Weights of a small mixture-of-experts language model, trained from scratch on English Wikipedia: vocabulary 8192.
Below are experts of layer 2 (counted from 0) of a mixture-of-experts language model. Rows are named router (the router's row for the expert), up (a neuron's input weights, with its number), down (a neuron's output weights, with its number) and show model dimensions 0-255. Each number is 128 + 24 x the weight over its row's rms, rounded and kept within 0 to 255.
Before each expert's rows: a language model's description of what the expert responds to; "mostly gets" lists some tokens that are sent to it at least half of the time. This comes from a sample of Wikipedia text that the model never trained on.

# expert 20
Description: The word the, and also this, that, which, these, mostly after prepositions such as of the, in the, and sentence-initial The.
mostly gets: " the", " The", " that", " which", " this", "The"
router [144 152 169 110 163 113 140 113 135 123 147 117 100  95 127 167  96 108 150 124 152 137 138 152 145  86 114 174 119 149 119 111 101 124  76 134 125 157 144 109 125 165 115  90 136 176 135 110 140 170 170 165 120 119 115 116 131 148 103 122 133 135 131 116  99 130 107 133 145 143 127  94 129 145 113 110 139 117 132 128 110 131 121 103  86 109 170 153 140 109 170 111 125 151 142 183 126 136 114 127 115 122 115 172 140 190 158 120 118 162 121 111 113 114 158 136 120 120 150 120 137 138 117 124 104 119 143 133  62 124 159 112 124 135 110  95 125 148 111 165 104 119 106 144 132 150  88  73 135 138 120 119 105 151 184 162  81 167 137 153 101 169 134  98 148 154  98 138  81 163 132 121 129 174 106 122 118 147 173 116 113 189 133 178 136 149 106 129 128 110 120 136 133 113 106 177 111 120 118 137 138 165 120  99 144 144 153  73 136 120 149 115 138 122 124 122 120 127 159  99 126 124 118 172 120 104 102 134 134 112 133  92 104 123 161 131 172 159 156 111 110  98 171 110 188 172 127 143 102 124 142 100 140 101 122  88]
up0 [130 133 132  75 152  80 146 123 136 112 144 100 106 118 159 143 132  60 106 132 126 161 117 113 146 106 164 125  77 122 126 139 157 133 131 136 139  71 151 104 122  97 134 147  90 104 100 157 149 165 172 149 122 171 123 146  98 106 119 117 136 118 125 126 141 136 120 135 128 127 192 122 107 132 105 156 116 136 157 106 109 115 143 153 136 114 127  87 111 140 139 174 160 126 131 111 130 139 144 167 134 123 140 145 102 158 120 134 102 121 114  94 100 113 135 135 161 124 112 145 113 145 122 119  64 157 144 105  92 110 146 140 136 133  91 127 128 137 170 149 129 170 145  85 174 147  93  99  96 101 118 123 120 201  98 140 172 175 167 111 121 118 140 143 140 147 128 129 132 113 173 163 148 149 122 146 146 125 137 111 150 127 115 147 173  93 121  99 127 128 157  82 138 102 141  89  81 154 119 123 106 146 157 111  99 123 141 159 129 118 136  94 112 106 193  98  89 152 145 140 138 120 136 145  85 125 114 111 137  98 165 173  72 117 134 113 119 139 133 114 107 117 158 114 153 128 152 120 135 124 128 110 100 130 131 103]
down0 [113 105 119 158 152 136 164  87 166 116  92 173 127 164 134 145 124 191 142 162 155 103 142 126 111 109  91 119 191 117 126 135  60 138 189 124 145 112 137 135 141 137  99 108 129 184 109 121 149 123 106 118 120 112 138  93 131 140 147 146 115 113 124  98 130 127 121 155 100 139  86 103 111 135 107 114  86  79 104 127 121 125 150 159 157 185 128 172 129 135 129 112  78 104 138 145 124 121 120 115 131 144 176  98 143 140 136 116 147 139 174 160 125 105 166 108 130 145 123 165 139 132 136 127 150 120 147 112 160 129 125 114  91 105 115 117 135 123 111 100 121 115 128 159 150 136 144 144 137 145 131 115 124 114  89 143 131 160  95  90 148 141 101 153 145 130  83 139 117 120 128 126  96  89 113 100 102  96 107 129  81 150 136 139 137 137 111 155 112 112 142 158 125 122 149 152  86 112 156 158 127 122  79 106 174 131 150 126 112  99 114 141 134 170 146 105 132  49  97 156 132 148 142 142 126 115 128 134 126 165 121  99 137 133 130 190 117 122 149  95 144 117 102 121 122 144  60 129 166  95 130 127 130 122 135 143]

# expert 13
Description: Lead bytes of Japanese and CJK characters inside kana or kanji strings, plus some scattered word starts and wiki heading marks.
mostly gets: " Ma", " p", " Ko", " sub", " Mu", " Mo"
router [121 110 132 119 119 116 138  97  89 103 174 122  99 103 146 157 115  97 147 108 109 124 149 186 134 123 118 148  76 126 179 130 136 116  68 150 128 144  99 131 122 100 121  80 158 128 139 138 148 134 132 120 134 109 124 112 125 173  56 121 149 148 135 144 124  73 120  83 119 127 160 104 112  97 162 104 146 150 112 146 117 143  91 119 143 128 140 141 150 158 151  87 105 162 128 153 147 130 105 127 100 149 123 130  97 179 130 101 120 140 155 119 125  71 167 151 150 142 125 146 157 123 145 156 108 118  86 140 102 128  99 128 132 176 134 118 116 115 128 150 144 118 106 121  97 145 100 113 146 118 112 143 103 128 155 122 123 140 143 143 137 145 146 113  88 172 112 141 174 157 118  73 136 163 111  93 133 137 125  78 149 142 172 113 108 106 119 156  85 126 112 129 117 114 122 129 131 136 147 169 102 189 126 128 113 151 101 124 126  93 131  92 101  99 125 167 128 147 142 110 150 125 155 119 118 115 110 124 114 122  87 117  99 103 154 102 128 109 158 143 119 129 151 147 149 148 119 198 111 100 109 126 108 119  95  67]
up5 [149 145  79 110 124 179  93 109  88 104 143 137 148 150  98 112 124 150 123 115 129  89 109 181 140 131 127 131 141 111 104 156 122 159 166 153 135  81  82 107 123 101 152 148 111 175 120  93 138 105 160 134 112 144 125 145 162 165 116 123 126 155 148  89 128  94 130 142 105 121 147 151 179 102 116  80 152 109 115 193 154 107 113 128 119 117  76 157 103 147 132 152 122 122 105 186  98 157  93 136  91 148 103 147 134 117 113 109 150  84 121 108 128 160 159 111 118 128 112 111 123 106 180 147 147 108 132 133 156 125 134 114 161 144 132 111 132 131  91 105  98 147 130 160 113  70 101 171 130 156 133 123 121 141 133 139 145 106 133 127 157 144 138 142 133 123 126 118 125 148 112 126 119 171  87 114 136 160 134 158 156 154 107 134 111 132 129 136 138 143 122 112 140 116 105 153 157 109 100 124  90 131 142 117 127 143 121 140 117 156 109 161 159 190 178 145 160 109 170 119 143 127  97 138 129  83 120 100 125 117 126 154  93 163  86  92 176 132 105 138 141 145 155 103 117 112 131 106 176 149 121 140 145 102 109 109]
down5 [134 101 153 119 109  75 156 139 110 108 117 119 130  96 179 104 141 148 127  79 127 154 135 102 119  92 112 139 127 103 145 157 101 128 135 109 115 142 110 128 124  83 155 124 110 100 132 124 124 157 122  92  80 104 110 127 159 144 117  79 138 111 183 153 150 142 125  96 124 160 120 159 102  96  96 122 152 158  79 118 144 117 108 142 152 107 155 114 200 142 154  97 102 136 201 141 119 168  90 129 131 128 182  84 132 118 112 133 146 160 132 123 126 118  99 116 127 141 152 142 144 126 135 137 126 149 161 159 176 107 152  69 131 139 157 135 133 109 105 137 133 133 131  94  91 113 132 113 119 103 110 163 113  87  89 132 113 122 160 152 106 125 132 111 164 164 147 101 124 124 104 106 142 156 116 141 168 146 182 142 111 115 109 118 129 134 142 148 111 112 132 126  84 129 156  81 101 121 137 112 131 100 122 101 133 144 122 107  89  89 147 117 130 104  90 134 117 156 110 162 114 161 152 155 104 132 123 129 164 112 110 133 118 161 106 142 147 175 136 120 127 150 128  85 165 113 164 124 121 164 130  97 142 161 148 123]

# expert 10
Description: The s after an apostrophe (Kihara's, It's) or closing plural nouns and verbs (paintings, finds); also the name after O', as in O'Brien.
mostly gets: "s", " almost", " Los", " Jesus", " own", "His"
router [126 144 113 142 163  95 145 112 141 139 119 120 112 129 132 132  85 121 123 113 149 133 105 110 176 126 107 132 145 131 144 181  78  87 126 127 103 128 154 169 109 136 124 136 155 124  87 135 125 130 150 154 113 101 136 179 166 144  74 113 142 151 127 139 115 108 128 122 137 152 164 106 129 113 174 156 142 121 147 159  81 170 100  75  95 133  83 127 136 128  87 112 104 133 110 117 116 123  76 129 126 126 117 159 107 129 154 120 157 121 132 118 137 119 141 121 120 159 143 157 140  76 114 148 119 136  97 181  57  98 122 138 139 126 138 133 107 136 113 150 123 152 131  72 108 100 145  97 169 140 103 147 120 129 153 153 131 132 123 111 125 116 172 105 145 156 123 172 151 117 167 137 138 152 115 121 142 163 117 111 161 107 113 179 145 114 134 139  90 135 112 131 125 131 123 139 106 112 121 149 117 120 163 117 117 137 154  94 134 106 140 124 137  80 138 157 120 195 175 141 160 147 137 130 128  60  91 106 157 125 101 102 104 127 186 139 140 138 115 141 128 160 139 170 140 163 111 114 105  93 155 123 149  93 146 132]
up1 [152 162 134 136 137 113 139 135 129 171 112 170 144 117 143 117 132 138 138 133 170  83 144 169 134 117 116 127 157 115 107 141 127  94 134 153  99 136  89 113 106  91 120 175 129 122 149 122 134  80 133 107 151 120 114 105 128 126 112 119 112  97 162 139  97 136 125 102  86 181 134 104 120 100  80 131 136 104  86 136 110  83  91 155 102 164 147 152  92 132 100 107  91 149 138 110 101 107 166 127 123  84  94 144 126 126 134 159 167 125 101 125 100  89 138 122 155 112 120  77 102 153 134 113 162 132 106 157 131 124 128 136 169  89 128 126 146 140 140 139 123 126 114 133 137 120 123 139  83 100 167 126 122 120  83 135 120 107 131 148 121 116 135 124 159 147 146 130 146 138 166 148 105 133 154  96 102  90  96 131 123  75 142 107  97 150 123 158 120 118 143 113 128 136 103 153 154 132 118 106 144 143 143 121 164 123 159 109 118  85 134 111 147 112 121 141 102 168  60 154 150  99 115 126 146 124 114 151 140 106 130 169 157 142 154  76 128 124 161  91 134 177 129 154  94 155 140 119  96 176 124 194 127 110 175 153]
down1 [ 98 147 107 122 148 142 129 105 159 152 116 128 157 104  93 103 135 153 122 141 155 121  94 167 143 121 111 191 119 120  66  92  95 131 136 133 142 174 146 157 134 132 142  88 117 121 105  98  84 113  86 114 149 137 124 122 156 120 179 141 100 119 110 135 138 128 117 113 130 121 133 130 134 103 121 122 113 113 106 104 139  83 126 125  74 108 139 133 136  94 117 133 126 137  97  89 142 143 108 105 123 115 142 148 144 116 153 156  83 141 164 134 153 127 111 106 121 142 111 105 103 103 114 140  95 140 140 118 137 110 113 126 106 142 102 136  81  91 120  96 108 139 158 114 168 109 114 158 168 126 122 124 156 109 134 159 133 117 155  98 124 151 127 139  51 116 131  80 153 121 160 113 128 118 176 168 158 131 123  37 143 123  61 151 123 142 143 135 134 150 114 124 123  93  97 171 114 166 107 107 152  87 134 106 132 129 130  99 101 170 173 106 128 143 141  93  95 126  94 128 114 124  74 128 102 128 119  85 116 117 126 118 132 156 155 130 100 101 134  83 120 119 126 123 164 121 163 106 152 136 113 118 139 144 123 126]

# expert 16
Description: Word-final y and ies endings in names and nouns, such as Trey, Faculty, apoplexy, Ceremony, Carey.
mostly gets: "y", " Ya", " went", " Ter", " Har", " Ash"
router [142 145 102 121 149  94 115 110 122  88 137 147  99 121 141 158  72  96 168  92 123 119 139 138 177 136 120 134 143 136 160 171 117 159 125 145 118 145 164 175 150  99 135 144 139 133 112 118 152 128 131 118 113  85  71 123 156 136 139 126 147 128  99 145 105 109 138  83 122 124 142 102 132 159 132 141 132 145 119 124  90 150 112 122 104 130 157  93 133 117 149 105  88 158 128 157 135 137 107 164  74 145 101 162 101 141 117  90 117 129 115  92  84 119 128 137 163 155 157 152 116 170 123 140 121 156 122 150  84 178 103 118 117 151 127 115 114 133 141 144 127 146 117  75  91 153 169 130 136 123 107 140 122 167 138 128 151 111 129 134 128 139 132 121 111 151  93 142 103 124 122  93 144 118 131 146 142 154 143 142 141 136 124 132 148 126 121 119 121 116  93 107  96 165 192 131 121 145 108 177 155 150 132 160 145 117 109 111 124 115 152 111 153 113  96 140 134 154 167 129 183 118 109 155 145  81 104 132 134  90 101 122  81 162 163 131 184 122 149 118 113 124 165 106 102 158  90 136  90 108 136  83 149 112 109  63]
up0 [153 181 160 137 156  57 112  84 171 139 159 142 130  98 126 159 118 115  98 156  81 128 165 180 154 153 153 169 153 142 118 120 147 130 122 146 132 106 141 129 128 191 147  87 154 100 113 122 118 127 116  95  99 114 205 136 103 126  89 100 166  92  93 155  87 147 122 140 139 149 109 127 152 124 154 131 136 134 177 121  90 159 139 113 126 135 103 123 104  94 159 152 121 104 137 139 145 136 145 104 115  91 109 145 117 144 118 157 105 124 158 145  97 118 106 133 133 104 137 158 154 142 140  92 148 124 135 160 135 117 127 154 140 115 100 129  78 118 134 160 124 117 167 159 116 122  84 157 156 132 146 115 173  84 100 102 169 127 144 126 152 138 135  95 129 135 125 116 134 151 116 123 138 108 136 114 114 142 157 115 111 127 127 156  93 117 138 129 138 118  95 151 133 139 143 172  93 109 123 125 144 140  97 114 119 139 131  91  99 102 113  83 128 169 142 135 117 118 164 137 129  91 112 123 103 128  62 143 162 133 132 117 102 165  91  97 150 119 104 122 133 153 122 122 181 135 110 168 113 117 131 109 137 129 149 123]
down0 [136 141  98 122 157 131 131 119  97 109 140  94 115 127 128 151 145  96 162 111 147 120 125 115 137 140 126 107 107 135 132 166 168  85  69 116 120 102 163 104  93 125 130 104 143  87  93 172  81 154  98 134 165  93 132 118 152 112 117 126 104 116 155 107 157 155 116  96 111 139 115 105 124 116 112 161 172  64 135 147 155 114 127 187 145 132  74  93 143 148 123 111  96 146 176 142 121 153 131 131 134 125 132 161 144  91 125 109 132 152 152 147 142 141 136 114 113 105 167 120 139 148 179 141 131 169 154  81 142 131 155 110 142 111 140 131 151 142 162 110 139 141 109 145 104 141 136 128 141 131 142 145  89 104 126 103 116  82 104 185 102 134 117 152 126 103 117 112  94  77 128  91 101 141  79 103 143 121 129 154 160 131 154  88 138 118 132 127 120 124 176 154 145 118 105 109 157 115 142 133 158 111 111 163 165 105 154 148 117 112 111 144 114 109 109 138  98 188 162  72 102 105  76 150 171  97 173 123 141 146 123 137 135 155 139 144 119 115 137 130 147 123 122 125 149 159 110 104 140 135 123 127 141 139 141 105]